Below are experts of layer 4 (counted from 0) of a mixture-of-experts language model. Rows are named router (the router's row for the expert) and show model dimensions 0-127. Each number is 128 + 24 x the weight over its row's rms, rounded and kept within 0 to 255. Numbers have three digits each.
After each expert's rows: a language model's description of what the expert responds to; "comes after" lists some tokens at least twice as common just before its tokens as in all text. This comes from a sample of Wikipedia text that the model never trained on. Tokens count by the router's weight.

# expert 13
router:136128128102123140093192095117116145123141166111097127159121156120100162154150156139162098153079123099156139146146149124162148138091174106108140144105145160105097168146164130132104122131097164188144118155163108171155156099141093175104151133120115162116115122169109115131160145134176135118148158145109108116150108149122138130117092131145120136162121172163139102168182153162135144118131
It responds to: Digits inside years after in or 19, ordinal th, and mid-word pieces in titles and places, such as Century, cisterns.
comes after: " ", "1", " the", " C", " in", "9"

# expert 15
router:132094089110121140119169107132154092133129095084111107114116123128170120147124132125158162127102159119175101112139120139111083133129127103102149115147150094083139097098158130150129148142160094128131146103150150135110129106158169125109154107121150181113096112107137137145077125145106142149172102111138135111155125108151129126135100129090126104149151162094150154109114148111156157174146
It responds to: Infobox field names and spacing before dates or values in biography and taxonomy entries, such as Nationality, Born, Genus, Coordinates.
comes after: "-", ":", "\n\n", "|", " (", " Born"

# expert 43
router:135142112113131146118134130126120080122141106114095140108131155134147103144123113110096132118122090154114082132154103148112119076146117159130117091122135150122123134123159076102130097088145153103141175140117123115098126161097135121091147099164170126100093172134128068159106130149135110127105153143113185137158130135142119151153090094137147123112147123128136090100130122140131156153124
It responds to: Column headers and structural words in wiki tables and infoboxes, such as Date, Votes, Score, Personal details, heading markers.
comes after: " |", "|", ";", ":", "Personal", "\n\n"

# expert 6
router:123160100131113126075095151125144138137123110153137085104148151124190124134110114089122117127156137122093105120154150137153130107149137135139074151119113141137102102124115129151109122137137107103131138116121139124092112153134127162157138104168147115125126127151137073112105093125162128144099132155120167135139169087177111113091091150142132128081127137109151135141129153147101103126112
It responds to: Words inside or right after == section heading == marks, such as See also, Bibliography and Personal life, plus table pipes and paragraph breaks.
comes after: "==", ".\n\n", "===", "|", "\n\n", " |\n\n"

# expert 12
router:116089098109113094148080147101099138092112136128169108099136140122123131087121128097154115129134159118131069160076143154119100111111147131147129145111130101119096104117115114109150141083159157110136137133095143120163147147152167130132151130147117124112094130123150109108110123104127146107154140157154122121124123135132094147146176151127112148103113096112152143114144137092124132137110
It responds to: Line-initial dashes of infobox lists, table pipes, and == heading markers, as in "- Country:" or "| Scott".
comes after: " |\n", "\n", ")\n", ".\n", ";\n", "\n\n"

# expert 31
router:097146128139127090159136107113124119153152154130120152145143102150147141119150110156123130189114081147141124105097121144084148122100109104105164108128152100181144114162150110151085107111127144125132102156168120071158106114125118172099141152122106164137067119124149138147143154097104157160138148097122095159162103124144124136121120157098075131131120118153127193128101102147148117103113
It responds to: Digits and dashes in match scores and stat table cells, such as 2–1, 7–5, squad numbers and rankings.
comes after: " ", "–", "1", "2", "3", " +"

# expert 32
router:100131124157141086121131128086154126172132158129146157119142093121154134113096108130133180145132098155148142088124107176132118145116140110132166115149135106171116136129136113154081113110084162132151137149165131104175108112133104140105150156132079135123123131132137149142135147117085124152135133101138111143157117110134117154106128175076109135131100121125132139139143092154155098100131
It responds to: Single digits and spaces inside numbers in tables of votes, scores and statistics, such as 5,660 or 12,785,478.
comes after: " ", " |", "–", "1", " (", "|"

# expert 14
router:151137126152110136117094125119141130160164107121105091123183125152124128136117140111074086093155133087131112140118159102138118114115119124137123140141134115132121132133135130125122169141161151112170164096176141139084123100143179104168128103154157103139124121122128075103115096106143137129102148172116153128105126148118103109146113121141140126141140120157109090089083146122162156122125
It responds to: Articles and possessives, above all the, also his, its and their, usually right after of, in, for or to.
comes after: " of", " in", " for", " to", " at", " on"

# expert 8
router:096097146154155126155148144102094142115114142087171152108052140084124166123142190094094141108143127158137166140144141137135137147163140129080139135097116127155189066134137134131164175129091125111145149147119124141131118149144110109166161127110131117137153126117148163103135164145138109118131139087107154135121137064130125101111139111137165146109151130116106143153156166096138159143138
It responds to: Spelled-out counts and quantifiers such as two, three, several, many, other, often before years or months, plus some verbs.
comes after: " to", " and", " can", " \"", " number", " it"

# expert 40
router:146111162123165131129175109173153147124088087135139146159082119132111101159154155124162130173112145142166116130142159152147115151132155132149120107136126117109116144128092135119113133134110098100107123135146125164119162138133129134129074082114171138160150126152100124132129097121132107107148109098123146103135140167163162131120147133136085120116127176119121110152112134086132070135135
It responds to: Month names, but, than, and words after is/was such as confirmed, used, followed, more.
comes after: " was", " is", " were", " be", " are", " been"

# expert 27
router:131093112113133093172138116106145108137116142126133176094101159108142127103127109121160156155128104188176171085093141167098112163118100110105149163125119115178137141160129111120127101067095147097126110130152111097182123151126130158093145169113106158139111141141163196140117137119134142135123111128128124148153092085129141117111161156082134124098111131162111181165146084139144136121115
It responds to: Later digits inside numbers, especially 0 and 9, in years, coordinates, model names and vote counts, e.g. Xbox 360, 2008.
comes after: "2", "1", "3", "0", " ", "4"

# expert 30
router:141139130131186125117092148110141161113131142111136145135123152142179132097149106102158115103167127143165078121139124178155101132112145104093153177110137158135066137115089158149155134092114167104136141168170157072150129141112129142129155119174125080118157104090135147114176127147146134110111144171110121100123102131146142145127133149113091112094128122138113100115158084112111094112163
It responds to: Pipe separators between numeric table cells in election and sports tables, plus =, %, ± and minus signs in tables and abbreviation keys.
comes after: " |", ")", "%", "0", "4", "3"

# expert 38
router:157083086158173138190119098138114105125112140097117150139140111117144114115100094141147126098130155149120134110110104143124136184144116112105154110129086121149149118149139133135102091106112181079144119139134140148173161131115094126156114140121069163102112121103127153143154125126088132154125141106127089149138133113154058115139104146159137090104112102163157188186122096108119122145131
It responds to: First digits of numbers after a space, dash or parenthesis, such as 2-016 and −1-6.1, plus his and her and accented letters such as ü.
comes after: " ", "–", " (", ".", " F", "-"

# expert 26
router:121148132119149104151131154080161130172126202136135142095103140087147125149116120102185146145111183170168153051116121121089122135156138132149151148148143128134101147125140120152106125148104118122115104146099087165159118129119144157078144154101116151088125130112115181146164118129088124149106166111138086151126111127157152119127162151144154113128094101093107130155160111153132099116137
It responds to: Last digits of years and numbers, such as 202-2 and 195-8, plus units and directions such as km, kg, ′, °E and north.
comes after: "0", "1", "2", "9", "8", "6"

# expert 23
router:097134139138143122159155103144152140085125116151078115102129137187133143125108112132111117126076126172130134077134095102180121151151097152132140173119119170091165106127135102102114143163125142113141139099144113111115149100103133140131109121097119143155141141190126179144127129121143100093095109096143111145097117150122153089134170138131168135133130145117156115127145156107136152126142
It responds to: Middle digits of years like 2011 and 2024, plus adjectives such as local, national, public, and mean in climate tables.
comes after: "0", "9", " a", " is", "–", " an"

# expert 45
router:084093073096142116117151104147082130109114142109094150146144121110149156105139126182142149157147127115149117122121160088148122147092141138120101176086125118063125101173143134132119131117099150154155097115137103139106137138128089171173136165103117144139115139162150149102140156138098118117098102135102094124161141122093163105125135095103081151136102159144134135149146119173109125126097
It responds to: Digits within years, especially 9 and 0, plus pieces of French names and words such as d', chéri, de Graaf.
comes after: "1", "9", "0", "2", " de", "8"

# expert 3
router:136143062126139132111119164118136126118133145112125137129123101144124131112143108181127164156134093163143163155116116106115133124154159125104168148133121177105127157124100094128120128118155100102115132151145118080086138173082115121151124109121163155133076189122107142181171138150139143121119116181168120107145120119124143125141075104091089133164153106179153127176095142141118132130140
It responds to: Header words and cells in football and sports statistics tables, such as League, Apps, Goals, Pld, plus separator spaces and pipes.
comes after: " |", " ", ";", " P", "P", " /"

# expert 46
router:149169166123163148088120152109153120139129157141139129131120164100160111170090142141129096170092117149107130112170127153163112109137130121121127123154091149100133096140141117157137110178109086154110109090128100121097097119117135106134099118140138118168162136116103108106075130121160110185140152147161161131118159114142123091111130125136166128152105134089114160168125152162086118115162
It responds to: Abstract and personal nouns after the, a or his, such as father, career, development, role and history, and the endings of such words.
comes after: " a", " the", " his", "'s", " her", " their"

# expert 37
router:149122118101135166091136114153113119071132158110106096123097129102090125131104153130155149115116144144144131103168128129130103169131141141129090152130131164153153139136133124112113132141042138158140131143122140160170190110146142111173114098131108184126128132126145139124130126141146107106151107122094101130138125131125108135143088074136179108147143131121109117165184125135105162122112
It responds to: Single capital letters starting a name or word after a space, quote or pipe, such as Preceded, Succeeded, Hoyt v., F.
comes after: " (", " \"", " the", " of", "-", ":"